python train.py --normalize_top_k=false --init_std_router=0.0276 --optimizer="adamw" --seq_len=512 --train_tokens=301100000
Below are experts of layer 5 (counted from 0) of a mixture-of-experts language model. Rows are named router (the router's row for the expert) and show model dimensions 0-127. Each number is 128 + 24 x the weight over its row's rms, rounded and kept within 0 to 255. Numbers have three digits each.
After each expert's rows: "comes before" lists some tokens at least twice as common just after its tokens as in all text. This comes from a sample of Wikipedia text that the model never trained on. Tokens count by the router's weight.

# expert 88
router:151108181137146137113110167152137134108102106176159097129177153102118111099129118153121106080141130140125097094100155145136125136141147102115143171124111105149182104087113131107136082144146123085153114125157154110097146152118145161161167098146135111140074175136098123115128125098168154095102120099109101096148145140148134123126141139156132108137154130101150109106116126123120159119094
comes before: "in ", "by ", "to ", "on ", "as ", "the "

# expert 98
router:175096126154168138108125149160160145125138100143131119081148130110088138119090168159105080080172130157151095130101134121164098118147154090114148169126118115144145092097139130152145128136132158113143102115141162115126152120106146157166154082130140090116122152163113147118093110118148119116120123126102080098176132137135146171156144141122146114131127121112124117109103128147142160131071
comes before: ", ", ". ", "\n", ") ", ".", ")"

# expert 4
router:165122149129152158123085136150139170110093111161122119111153147078107107100123177122121092095153143172157088114124143148164131131133140077096137158115096112136148108120105147132170109165165138113131133111157151131101163153124121155181147137145143106132121116149119142127088087128139141076110112104115117096168139164133169139144136158159130125123141176120141091119099119135152128121111
comes before: "| ", " ", ":", "nd ", "- ", "ely"

# expert 75
router:132114172159171132150120131150148117140094102146174121104186162095119136121118112171132118085132128172157111103083152151163138133169128074106137159127121086143155116095117141135163126155157128095149107109164154111091154144133157139146183104167130144146082133140115134114124096114167144111131092096113110108161119133144154131135133126139126117122134144096133101120100117133137147125085
comes before: "to ", "by ", "in ", "ed ", "as ", "that "

# expert 175
router:171090137159158161119128138142154163121122112160155115097151145062107126109101139127108112112143145144137121100127142139142094136171146113121136149111083115166148139131116144159167108128129154089149090122164149108097140143082129149172163079169151089148114136142073100090112118105156141088099115109100114107135140139131143126132133128153143104128156141116137120096096131155139151164107
comes before: "The ", "In ", "==", "He ", "== ", "It "

# expert 1
router:145093157166144176103116170150163134108098115153144117103162139109105106115103140130122101093165161145136094086108142160144130157142152132101163155094074124147134103093097130136155114150155140120115115125143171108110141160135153146136142126157166115149115135138121079081100111110156157106117100099109129088140138147140155147126159139145169089117167144081132108114119112140129146139124
comes before: "of ", "and ", "to ", "in ", "for ", "was "

# expert 72
router:141120177157137141114102165151137162126085108178143123107168150107105106093129135128087089096135137127148103103100158125150106134140147128090146143094113129144159098103102139177142111149158136107127118113161150095098167158127156142143145117141163104142099162138099086101120119109147153112095098105102108082150148156157180117128144152147145107119164148113116117108102111137128157127123
comes before: "(", "| ", "and ", "of ", "in ", "was "

# expert 154
router:182101163166152154110092134137157147125093122155135123110137147087087137123092131143119098115153166148168108105110149141133097113174142119111120159121098115142170105107123155116155113136165143103162113112141137101083136148124139134160173136141145102156123121148102097113113094082152131088119142084109109109136137145133141150144121135173131102101146154098160128112084100134134139167095
comes before: "The ", "In ", "He ", "It ", "==", "On "

# expert 128
router:170113164141184161124133129145143157101119082139153138115156122105104116103120155138099107096123141125137109099085165169133121124141143105128132154106123099164161094073131141162158090145170150107137098114150128090102160150136145145171153100150162116133109153153105114126115094107143125094109120104102122085159133162153171130178126148149130110137133119117145085113114124132140130144105
comes before: "| ", "|", "0 ", "1 ", "2 ", "3 "

# expert 67
router:169108191130146144118129174147131129105117104173166110102160162093128101095108142136118114097141138146139098102100158156145131146151150113108143133115114106143166124096097165127141079162145157123160109097158138119091143133123136154143189093167153104134093162144118120132112104106172148097118098104117116095143175161153135138130141123144121116124150135123148109087118118115145143134102
comes before: "by ", "to ", "in ", "the ", "with ", "as "

# expert 68
router:157122140135154184120120144141117159101081121175139103103152130095088107124112141139115100115149147153157093093122141144133113138158153135098147150134101118149179143095101156135148093147163128084146106095140159094099141144089152139149157116155180103128108144141097103132106097108167141096113109084107092082138147129127150143157142130136134099136136146134139118093096121147149157133113
comes before: "and ", "which ", "but ", "- ", "including ", "with "

# expert 45
router:167117136135151161120123143148154143101096105135135101071142140100110108098109176157114100112139149139132110110121133158162098144144170103124174135110147106144145121112110150161146109167169139110168116117164140118085132149086138149152152109154179122169107121136119125118104100091170146122117115103103106106166148167148151143138141165149130100113151154111158114129098093157140136144098
comes before: "| ", "\n\n", ", ", "\n", "to ", "- "

# expert 34
router:138092142134141140129099159139155164110121094148143101121136139125108100117101147148102080114158148163163091125117157155155094123139148092092130135089115109150132114100108159148161129152121125107161125094140159107117166142079123132160148121151148097149092158128126106114127113095161149119104121090108095097159169148126154153157149100147150105101156155139123101101078126132148131163089
comes before: ", ", "\n", "i ", ". ", "a", "'"

# expert 36
router:184101156151136170101082134130139153119107115143145098109161145117095128135097135120090117115145140119153109091096132180126115128168172112117146137110122100150153124089105133151152102139155151106139115116165118112104156139128122159162134082168154106134088169155105103108118105103151142094108105092108120112154142168140185137138140132138154107164138147132154100134116111147146146168109
comes before: "0", "6", "5", "4", "2", "3"

# expert 20
router:141092152132133143128113136171168138118091088159123125086129156111093097122081147161099081098154158150152114097099154150143075136115134097122157143096096129134155099112098183156145120150123154144138113104158136141118159170124127145169139113153147123144115145162137121106124101121155140117114114115106105126164156155144149120155165130119184118121141125119143081101116127150164125132101
comes before: "o ", ", ", "i ", "a ", "a", "eth "

# expert 113
router:169102139160135157090118125118181156107098119161151106104146156102097138115108149159115105108148156145154091094110142127131101130139144113097159159103096095144152109118104144148156107143156140110149108084135165106078144133120128138142164099146181117133113128167085113126135103081150150106109123092097118114145147137150141160137126139142132123122125172099162121125080115162146125149095
comes before: "the ", "he ", "it ", "she ", "they ", "was "

# expert 31
router:177092139133135178095094135146145147135111103140148129087162151123101120124115163131081115112132132123153136083103139146153114133144163129113158137119123092134151105103126145162153109131144158097144125117144131119089144121127135172183146100175138089136090167161108124107109110087161142102111118111104128097170158163152175153161145150116125113116136123127141098119093112147125149173125
comes before: "6", "4", "5", "0", "2", "9"

# expert 143
router:148093142143134129126101168172148151120117109127146134104151156121090100117123141134121101102133135153133110111134163130188124160114146089118128168163095140148137126133125131133144093174158168091137101078163146102119149147116145136149134119134148099148132145164118136109112084124151126102089120116138074115172149143140138130161167152152156081096148124089151100087128093110155133118106
comes before: ": ", ", ", "\n", ". ", "e", "s"

# expert 176
router:136101140157150157098079142143137162126100088172146108106148132114111131110092141159098101127151142126147080102073141132123093161155153115137159138103109125150165101106125141160157081144154151100141109096162106120104141145106145145157162115145140123144110172150103120152126132130164145106123108105084105105146167166154142146157119159153150103138156133112158097137088112144135149147130
comes before: "the ", "a ", "200", "201", "199", "his "

# expert 58
router:163112162147167161128127166134168144115125122130115115126131152090087124104107127107106091101157160162169077075128146109154108143148126120072148164121097119168134099108117162125133112135155134107149120120137153102095141126137135133146173123131154113133117147139098115115088104101164138099132100106097094116156143141153153153151162123122162110112187151088124134096120131163146126130112
comes before: "and ", "which ", "but ", "with ", "including ", "who "

# expert 2
router:176094171178149158128105143128142143118105088179155139130149145123125124123091138166125103110127164126139089117086163154153083160136154110114154145108080111147175105102121148146141118150152145110157127109134139094093134146136153138141170124118160103140131127183113089131123088131154151078099115113089108126153149158139137158132120120150142113125143132094134134127102088134152143123120
comes before: "the ", "his ", "a ", "this ", "201", "was "

# expert 101
router:162109140130135153096128147149167145121126098131157100092154130092122097121130176156069109098130160153152107118111140149165120155143153101107132113141121149129141124116107135148144112159149155075166113115131136086111161106124177141160172104146164109135108127170108126131118096095144150100102124103127100092177156141118140140163136137133142121101149152115104119120142081141133142162080
comes before: ": ", "–", ", ", ". ", ")", ") "

# expert 6
router:148104154170150141097126140147155153115110113147143126101168155113101104121101137120119092108159163127151120092108176189112110118141137101113141139105116122152152084108099134142142120155151133098118116106130167088114153124108170127159156088126150099168122123134112105080123136110147137110104113109102097061146165135126166125148150149139141105166154158102135108114123082150124146130122
comes before: "of ", "and ", "in ", "to ", "for ", "with "

# expert 25
router:171108148155145132088120135140155156099123105166138096109160137121119108116108145132104105130137165134122116090100151163121095116136139115079172153086122129143141095119118129145155129151157157085128122107121144090100160161101158149146170122135182095152095146171124096106119123108150148126096109087094088110149158165151163152125125127164136098146144138098141114131112094153124115116120
comes before: "of ", "in ", "and ", "to ", "was ", "for "

# expert 17
router:170093148172132156087111147130156141108099120161123132107150144101103135138108148156078111087146131136138110110103146160162117120176156099126145152097129111172160136102119157199131099132153130123139128121176120098084139139120135156158141092155145097127123164175097113129123130118168129096106111105098126116172149163129156140128134129148130123142135146134153107125112113140141134183121
comes before: "6", "5", "4", "0", "3", "9"

# expert 76
router:157111163136148163115119144174155153117073101169119115125146148101109126125116158166104113131149152134151107109125128116166116133155160126131153171088116124142154128134119147166170137157161161106124112122156130103094145147107174126185184112171145119150117144124095116109125104133180134083102108086111108124158156182150131148133141116154118117116163135125155125117131118144121148135123
comes before: "| ", "- ", " ", "Total ", "Sour", "= "

# expert 55
router:146116169151160151126110142151150130121111106166154119120161140098124090123092141129116101104183138116171084095124148127132117145150143115116167149108093123152158139108084134158147104148154144116131108074155151106074123167113139174176129111163164117138120147140098137126096134118131147111115109104113090113166156149150178135132148150144133124145154159095133087119116100126131158140128
comes before: " ", "(", "- ", "and ", "1", "2"

# expert 115
router:141101153147146160117096113154121157109103095125128111103144142096118120125090138138111090108126143145147109120085146156131118128164166103121139156110126103158166120079119151179178124139181163127144114127160118105093138136137143140185145103155162119145101142145130118139107107104141144117116101099105113115177144187145157139160158155158135130145164135116142066106114121129131150121114
comes before: "| ", "|", "/ ", "0 ", "1 ", "–"

# expert 129
router:159097125160154161098118150159181162120117133140144104098154171106095119121120126154114084090175134131156100126128132126175134154163151091120142137098123114147156125112123148120149086168147129103150112102159167112121159148091138126143131115172147118148127155153119128133091112109168121098102119102117116095166154129130147161184161143136166094136126132126122097105111126147145113152098
comes before: ", ", ". ", "\n", ".", ": ", "=="

# expert 138
router:134067124148172148075116143135144145102120117130139111120161134097109147110105141134119076106171143138146119106107132131138080137160137116102172154107152118175143133132121152124141125147159139077158113115159171113115146157094122133153157115182138124151093167154110131110119106090149132114101118093127087104152168126127135177148158158141145101142134133140130099135096126157116122147095
comes before: ", ", ". ", ".", "'", "\n", "s "

# expert 139
router:155091143160178144091118159136142143086118119146146077106180134104137137124097168126078105115145125148132128101107147118156113166162155101081179147125114120172139136109129151134133121124137123080142089109163154101107140172100132136155152094146120113151132150165112122094118121120149126127103110112131109104169142165137125159173165131137130104139147130139129114123118088168122152114131
comes before: "==", "\n", ", ", "s", "s ", ". "

# expert 168
router:148099159141162189092112140149162138109107103138125090122173155109114100084119170157119095073148162179152126103106146149137119148141141121106125165102088139157148109111137134141152086171149127099147118119163129126094128135111144162149162089156144110144094158131116091102132130110141139093119102113115100130144144162167154130139135134138148117107147137102159125094111102125152136119117
comes before: "The ", "In ", "It ", "He ", "the ", "=="

# expert 52
router:151119140161186141133135172160163123128112132130157127135162160129121114121110150125113115096160157148163099107100141119164118150138142078115138140085124116147159124142102137138157116170160157114150075102131127109085157145122138128176143141158140105143119137161118131116103088114177174116117107092115087118174127128137137176115120151149158119163153131105128112116108078140144108137108
comes before: ": ", "- ", ", ", ". ", "ly ", "ation"

# expert 50
router:167101164164162144093126127171143130092116121139163134091150132090141123108122137166110109109137124138129095105114161141151111139137167080111124123125107111138144124092100148148139096167156143091129118102159130094124134164118143143206138076119146104151089127192118111099124107109132169132097096119097088124165141127110141125129129132151130097122143165127121136139121090146125135158136
comes before: "| ", " ", "Candidate ", ". ", "- ", "votes "

# expert 82
router:172107147152130167084113124146123128131112113136129125113160137092090142109096122145111101080145171144150108106112128126121124143129130127128125124099124108151138107088109125141159109150147125095131113108177112101094132130120141181189152094134151114160126146124111126110088096105165173117121089102121096134168158145133187146133153150139171126097150134129167112131120094136166161155136
comes before: "% ", "%", ".", "km", ") ", "sq "

# expert 96
router:144134147129153170099112140167162157099110126154140092137132138120121130075126163129101080111148146141137133136097149139154097174153154098132170156121144105138175138138146131140119129163139115126161092109153149125100130148116146149146141114143165095127134160170086129113083086094157133108108118118132103092173145142150125158154138156167147107122155107119135091116110122137153157169094
comes before: ": ", "\n", ", ", ") ", ". ", ")"

# expert 107
router:131089155166153165140122149140144139106098126179126091088144181097121102130118166132110119121155133136163100118101146116161121144149178103103152141113115123144177122094128157169136100154143136124121112088154155101105131166102165152149166114182122115150119151160077101116110099104142144119118097119120101103137125158131141134155156148133153097137158134142129089114109096154140134129133
comes before: "\n", "\n\n", "= ", "==", "See ", "been "

# expert 173
router:153117182145139162124121137155144162100081117179141122135160160118115116117111127126102107106143140130139120096118155141126124142153144106114176133109114102151180084099092150123153118174173169107134114108168141124100132129125173140137172116145124117160115138142108114105119126110150111117105117082102119102147161135165163149118151170136133096138141142080164099105093096145122141139103
comes before: "of ", "to ", "in ", "and ", "the ", "were "

# expert 119
router:135123142132144151139107137167149152086128103157151097118153132118127112104125150121108095127155172132153117113080137133132111121132158116129135158094125095156155130094121122160147138146168130092134124104164128108090156151138153153160158126168170105130116143145085128105112092077139148109124122086126122123202165181138155131156145162178143119128152140108141089101108125155139148141133
comes before: "| ", "|", ")", "\n", "–", "("

# expert 62
router:172123138145121163098113120143154148103110118148137115123143127101111121124103150136118124107129149136125124066095146155150141141153133112118131128124139110161133151081144143159155095146161159099137122102179154113093143154133138161152155089158143086119132176149101129141104089078140139107081093118128106122188138151142163129147147161182134115133149134120117090101132113123149160174125
comes before: ".", ",", "–", "UTC", "; ", ":"

# expert 120
router:157093115142154147088116156173151139101098121142147095098155164120143106098141115158108108128140153150150110123125158150188106169142161090110130128123120124160117106119130134125125110168146128104163100098134152106106149145109133152147162103140129108116130146183111157105093096123134158114106132107126117111187109126138140137158161178156159104100144124118117099121100091152171136154101
comes before: ": ", ", ", "\n", "s", "==", ". "

# expert 15
router:164103173152160143123111138156158155100104100157158109097155158112111096108095143166107068104129135129166116113101173175129088138138139114102158143097103132144160110107108146170149110149148130115130109106146153122109144141113156142140153112157171116155104155151117117105084120118140137127111100102116087098153156136159165144140151139143142115147150126112150098114075100139120152121121
comes before: "(", "of ", "and ", "| ", "in ", "was "

# expert 91
router:133104152144198159113136164186182139135101114124159112103170154103095118128112158103109092090149137145148123122104145135165112146126126102110153154099114108149133103101104134141137117147152150118159071088150145126141141151075150158141136144152137108121106120138131111102108117086157150117116126109108111131171117151162138175127150123138147102120139158106123103094099109145150151146107
comes before: ", ", "ly ", ". ", "ation ", "ate ", "ing "

# expert 124
router:166095150167128138111109114169138174142143106134150098076143151104078146111113132162109075110150141140141115119137127118148109170119162075113157161121120107148140110128101156124127118173142135095152143108142167110122169134127156142152165111121144108151119144146091140104101092122158121127107114080095101122162135130158152154186136133128192125118138141126126127117125108128154147149119
comes before: ", ", "er ", ". ", "er", "ing ", "ers "

# expert 190
router:159093152171152167135106150144142152127115113153150118111173160087129126115089163142115108096154144142151117108110149138144120140137153116118129154122078114174178119112135144140150111152124135099139106107158176093090122140125138141181151067160161107157125127148091113085116109112135139106102092120085101108142125152144139138126139115169124125142133147123132126120091119153171139156098
comes before: "The ", "In ", "==", "== ", "He ", "==="

# expert 164
router:153125180186145172125121134165127150130101122158141136123153134105097132117110163145133090119124159130140098123090175122135099154145146097086130146150094129136154087086138139142153104165155173116144116103147146099111136145134152160143126103126143093150116141132106108114083120086156116109121120108108112135150137147175191135129113154137172095152156122112161123114109081128146146131120
comes before: "of ", "S", "and ", "(", "in ", "to "

# expert 90
router:154063139127176166108092149148167127104107116155137124091150141112116118095126157142124125108150144146125132115092139129171104160152154102146137131135134135139170112127134141132146114167159135099178087112132143111116160169123137155166179107149140115129082138163102157110143086092141154122108121113148099119171115124154126131137135154142141106109164139127133104128105068148137145168107
comes before: ": ", "- ", "Born", "Died", "Coordinates", "by"

# expert 99
router:128109162144122134106111136181151147102128110150146122124133148110095103101110122154131108122157162120125129121125126165135075179144133088091132156111127088152170112112119163115162141146153135111171096092148138127117152138137127113142114122138151101169150177147092138098105089098146130100092120100098088087171140162138161150135130138127159114101137146124136107089125128139164149133077
comes before: "ed ", ", ", "ing ", ". ", "es ", "es"

# expert 53
router:150132149129140146078124150154160161105100110182131104115151145109110107127103161145094072112148167125168097117116163161157088145136134108093154142108114089147156133121108144175158119139156136122146107097141149095113145137131153153165156125166154099136107131164101113120127104082181131107116108105109095112145154154147158133131166117163131128114132134096139120118104118157156105138126
comes before: "| ", "- ", "which ", "200", "199", "ES"

# expert 160
router:181091135160165155140117149144142167108108078165141127107145135116092130105104174156118086086152136154155113122113163153152115139141147097115165135130124111154160133097102161168136100153128133118162115105153149110122141159111155149137149126176136089169120157154115082115110126116151146125136103106122113086141169149140162162146125157128163115116128138120124096126098100132139143114090
comes before: "s ", "\n  ", "(", "000 ", "=", "B"

# expert 178
router:150101152173148151102110106151129153115132106152159121123149154081071110114097167152116098094139150144145106112097132158154129148152153095098124131123138103128140124093115134152152110157129158125151121111141155103111154150132135130161130113194146097130135143139117110139082089081159126118138124106116109110153166138151161181170134156137140104121133142139164112120098103121136103177091
comes before: ",", "; ", ".", "°", "-", "–"

# expert 110
router:149102138154142147111077165150143150086106102157142094107171124104129128116111165119118108110156146164157092107098137135126075157161143141106144152129123106131151078108127135123163113148132142112144127122144136090122148174142156159151149111154144121139101170174101104131134106095157169129109102118113123097145128188141162163163133149177154108124141126119124112130107115146159139148107
comes before: "the ", "first ", "United ", "family ", "National ", "same "

# expert 13
router:159112167165155163099096171158139130132087133152167080138149147095109132102126122127112113119144147148123121094104150159139106144134144117111132140104123090154168098085124148119150096150152147099135129106145124111111141174099175138136173107138126093126127154157093113135113113109152155094116113107107108099135152168145169135137159110145137124134154153069152098079101122150139123143111
comes before: "the ", "a ", "his ", "their ", "her ", "its "

# expert 103
router:167114157163152161108120121142162157085094109145139133104147137105109124111121137146108126111125164148146099111098147120126117129128172126111158153127073106158146100110116169145134094133151155099168104088162130100106147158134120146155150115130168116142096147161089129122093111071173138100117105085083121119161125158136172150170144120151144110110135127094147131098136126151125126143129
comes before: "201", "202", "200", "199", "198", "197"

# expert 42
router:151113140158147167085104168146171141137097113184148119115168163103118121115123139140121111121152142164130092085105139148136103173157158110117134137087097096157172114104093142118143105153149166097132114114158131123111119158103161129139156108141140105126123176142105104135108118126154148108131111102101109093140171180156147150135140141136151120120147145097171103115091119138130147131100
comes before: "the ", "a ", "his ", "their ", "its ", "her "

# expert 121
router:168107148166170145108122166130155139088118114139141086098146147098120133135124142161117089105160135131157106111113157119160101122119175083126165143126103119139149132116119123157152112148134175106129112105150168095097161143113139181153122104168159119127105153143116131128103114094164119121130099091093115100186144152138155136149161131156142089123140133111126096115103108154143135159100
comes before: ", ", "–", ")", ") ", ". ", "\n"

# expert 141
router:155108161169140160087143177147191128121127116122143110116161152123090111101124133128112119096143146152119126131116131135141072167129141111106135168125126106162157117121122153120151112152164125112169130095143160114103132161089118120154152118162138104156126147143105098097118100097158125114095131094079101090157171138133133141146141139158138100097128160120157103109104106137128144120067
comes before: ", ", ". ", "ed ", ".", "\n", "ing "

# expert 95
router:149134155170122145121094163174124148068104099144157101111176131104104132102120147147098102138150136147141120112114151140140119113147172118121143158120085080136160140133111133159149109153142128107129113121168145086097124175107175156173153115138136105143075162133091107084127106119149157099097129119089117123158136145119125120139152148140133131133156152087128113116133113148170140123145
comes before: "| ", "See ", "ep", " ", "ru", "ent "

# expert 140
router:140129165159141189104097153150121163124112109126145095102155125093112103152121147152094093101126153134133087117100130134143122124144144123101144153135118105143149118088118156163182119151178152107147121119154115087103124146129146170159150116155152102120101154141094118117088104098137120090110121096108119126175170168131160126146148121161160129107129148148145074100119122151129126142102
comes before: "| ", "–", ".", "|", "; ", "1 "

# expert 137
router:126100142163168122116095130154124139090102113169123087133150136100080079103109130156136095108147159145169115108113140135177094141134111107120147139120092133127139101110090138137127119178156148115129108092140128112127160131124132148178125093151143119150109134150108144098127115115165120080101133117082074123183155142163135114168145130119145142131144144116139141075123090147140124119105
comes before: "\n", "bl", "tion ", "y ", "pp", "atic"

# expert 116
router:165090168130159139130112171129118130095098119156144112118192138096138122146112157138123122113145138167178109100124130156138112139130164111083154168122096123149162124110121144154154128164139146108139109101143153105112118145130169128175138098178120110149089161133127082091131072106130160110109091135110123096145150149145140172134146155151156113129149125109123116119100104157152136128136
comes before: "List ", "also", "- ", "==", "\n", "also "

# expert 10
router:154099153143163174105120122165132147124132116155154114126148142103109136118100135139105095144131168148172113110102167121141099133133172103146131141147122120151133096127123144185144114147132124089123094092162154088109154156127139176171143105143155121164118147144074119106102103105167158089095127087093098112172162154139143157144130158140144122117140144108157114141113113145136158127124
comes before: "| ", "\n\n", "|", "\n", ". ", "., "

# expert 74
router:144129142161110163116104137144157142117111110137148128101151162108087119111083142110118122114165173167148101104096147120138132171166138134128158138121134100171142109119122132181137107156153143125143123100144152086114171154135143170175128129177167086143113158137124126132094094073151140095128108111112126130172152149143147156154142120166127085119149139129115133116096113126148126160154
comes before: ".", "ft ", ",", "1", "0", "2"

# expert 14
router:176101161159138167110118151154148144116117098175134106102142148108113123124088156145128105113148138137170106094114145167133090132126138123104170130114092112136135094083109136154140116180150172111137085118167130129119155111137137156150137094139147105153108123160112097130115091111140160105129119113062096120160157144178170153144133153137121113132146116102119097121127114149145157149137
comes before: "| ", "of ", "to ", "that ", "t ", "was "

# expert 149
router:156080142119143162106113146140161140093107098165143108117167145080097113117096129168107112123153146128153114126128156152144086160132157118109136155121101127150171101120109143153134088151146145091146090117137141098124150144095138130180145102169149108134127130173096115102127125118178151084118137121112104108143141175153161133128132157160147106125154145116157117110082107129146135166127
comes before: "The ", "In ", "==", "He ", "== ", "It "

# expert 26
router:148102160169144178137149155178143135094113103188134130116151152096116121101099148142115108080142144127153116099100179168136104121135115096111139150122111114152145094112114151114131093143138132116141086120141160091102135138098171165131149143161170124143120150143119078113087126098149160118100136119120114095142161134143155147130136166138152120128146141102162105114098085138145135147123
comes before: "of ", "and ", "in ", "to ", "on ", "with "

# expert 100
router:145095178143126149125108130152138161110096103182127083133178135076106132104111164146115109100154122132166116092104144149125099161138135084134124168100127104156172114094128136124128097129162147124149118104153152108106142126126113137138140114150145112146094133157119106139121095083159158097097089078110099110141124131140155146128154117159149112105157150097154097125114090129149119155120
comes before: "been ", "a ", "not ", "be ", "also ", "the "

# expert 86
router:161115150162143160113134132143141128103118106131127128113168163096098097122074161138099108108165130127166096092129134145188101152145127078104149160135086122150124139127083145110152117146146165141139109081156153075088135141087111138166123116136143101143114140135134112106101099101160162133113131124094098110183130142126152172134146132123142108138139142100126093115109114114152136127129
comes before: ", ", "y ", ". ", "y", "ies ", "."

# expert 135
router:163117158175139158086114158141171147087126125142143107108163164119119103138093188150104119107146135129126108094125161122170127130143169096093143153126122123125160127119115141146132118147153138087159096118152149078101127152072167138154126109168136111164126130158114127096141115121139142099102115124112091107156126159133124129177158149149142110155127124130141115103131090172164147118124
comes before: "\n", "==", "\n\n", "|---|---|---|---|---|", "|---|---|---|---|", "==="

# expert 174
router:148092160146123136114093132167137151098104099189159088123173141098118124113122152141120120098120133145135137100081133149132103131129128087135139162115114094131161096097121160126171102127134144119177103115154131112101138140109137167155157104160126095147092131143086089155114111115150160072116127092126116128160142134131129132145125148175152098121140144119161092129085107137121132162108
comes before: "a ", "the ", "an ", "elected ", "one ", "released "

# expert 23
router:154116167136164183110106183180128153133096108187137123123143156122107140093109128137123120120138144164137106095131138165130101128144173115116154147095120111153164110130127154141147109153156139127158101110176145103101159144123156152183122094139160098114122148152115094125115087101148147093099138110117101097159141141139164138127138135162138140138150173124150089116115106142136128149124
comes before: " ", "| ", ":", "1", "|", ","

# expert 12
router:134101143141146129126104135177150171110101075159110100083128128111096109148072148150097071108143176124126124104103151142154085132133147100118171156106128117147146109122107158159140109170145124129153116130153139125112135181136126134152126123163139103134102140149125105101115099123168164119088089120118105133163155153128141147145171144136152130103143131115161099096119137135157133146090
comes before: "o ", ", ", "z ", "a ", "a", "k "

# expert 131
router:153091153177132176100120123117162142115140112182147093112165145121119125125124138128116114121145148155143099108094135131115091158133180127118163169103127098149137071119120138129155095150158142121154109111140149132099155166144128147155140107145170116143121140173104095117148083100151155107105111125103105101146136193126139174147143128153126116126144160128165084120122118113134138154117
comes before: "the ", "he ", "year", "time", "was ", "she "

# expert 114
router:187094134134169171113111139136160155082122123144142120091168109100099130115126160126105079095144117156147111082114129140135104137136161114092177148100127122149127119105126140148173109128160132086163113118144163105109155129118126154160142115152134123151113147118103114095109114075138137120128119091101112092181147159132155149171146127124138092149145132110144122137117079135150130124096
comes before: ", ", "s", "–", "s ", ". ", "."

# expert 30
router:172085140147156142115125149145123143125129118170129085102150161095085094126100156143107100118158145135155100103101164141153111127132154104113148122099115131142167122104112148158144106147140133096143096090150162116118148141079133123156146106184149091140120152143094120084124104091164139125095123108124101106147158148131143155153145166116136129126158150128155087133088140150131134143077
comes before: "\n\n", "\n", ", ", ". ", "ae", "'"

# expert 117
router:140095138156152146097124150175137152101136104168166067110145102134094112127105140145116089104149157147157124126114139147151111157152134085097133140142108128149148121113134120142134121163148175122136120076140134124116140162122134144164132102135145115162137124147084147114097104118134146107094134124109117074173158144149141149150144164132143090107146128089161115099079121132160179138096
comes before: ", ", "an ", "'", "ing ", ": ", ". "

# expert 54
router:132092166170154145119126153173142151120100103130155124104164131125097115094097144155091080119134141121159116121098172157146107115157143103105152145115100118140166126117112143191143098150138124113132124090158150102115145163130142151155149102156180095135110153153117106127091119130149137112116091106119087105141160145136174138150154152130142084104157135110134107112083116115125141131100
comes before: "| ", "(", "|", "and ", "– ", "B"

# expert 61
router:152070153166147149105101152160137146126098104169116130102158135108115115112117158120098098117137162122181103086110161163123113172147138123104167156111088139133139137099126134147131110148129146125128110098147147116109138143088153153156139099158181094143113156149117129116108120122158138119134087115107098091142136134150172131131145146167140096135171143099133082113092127141152140117089
comes before: "(", "of ", "and ", "in ", "- ", "is "

# expert 179
router:168075153156157153119105145161141167118109097156134109119133137109094100097101153145096071124172141132164106118119162149157104158144142103099158131114090101141158122106095154171141093161151138125128104106157142110116143139110144136156133101186147093158115153143120114142105107119152144118094121111102094099143154149146157148140143158141147095128152155104120104132086115121136134122109
comes before: "s ", "| ", "(", "and ", "– ", "was "

# expert 146
router:146099155149153160120116156172132129116123080153153112086150125098110082100104153159116072112152148126161116108096174162148109131123156093096152145130099124145144088103107143174144084164134141118139118104155145129117136139089131150128170091140162095135124145141114111134095120123159131116122091110105105099147157145141164150152153154129133100134137144095132093118084112144144155124119
comes before: "| ", "(", "and ", "in ", "=", "was "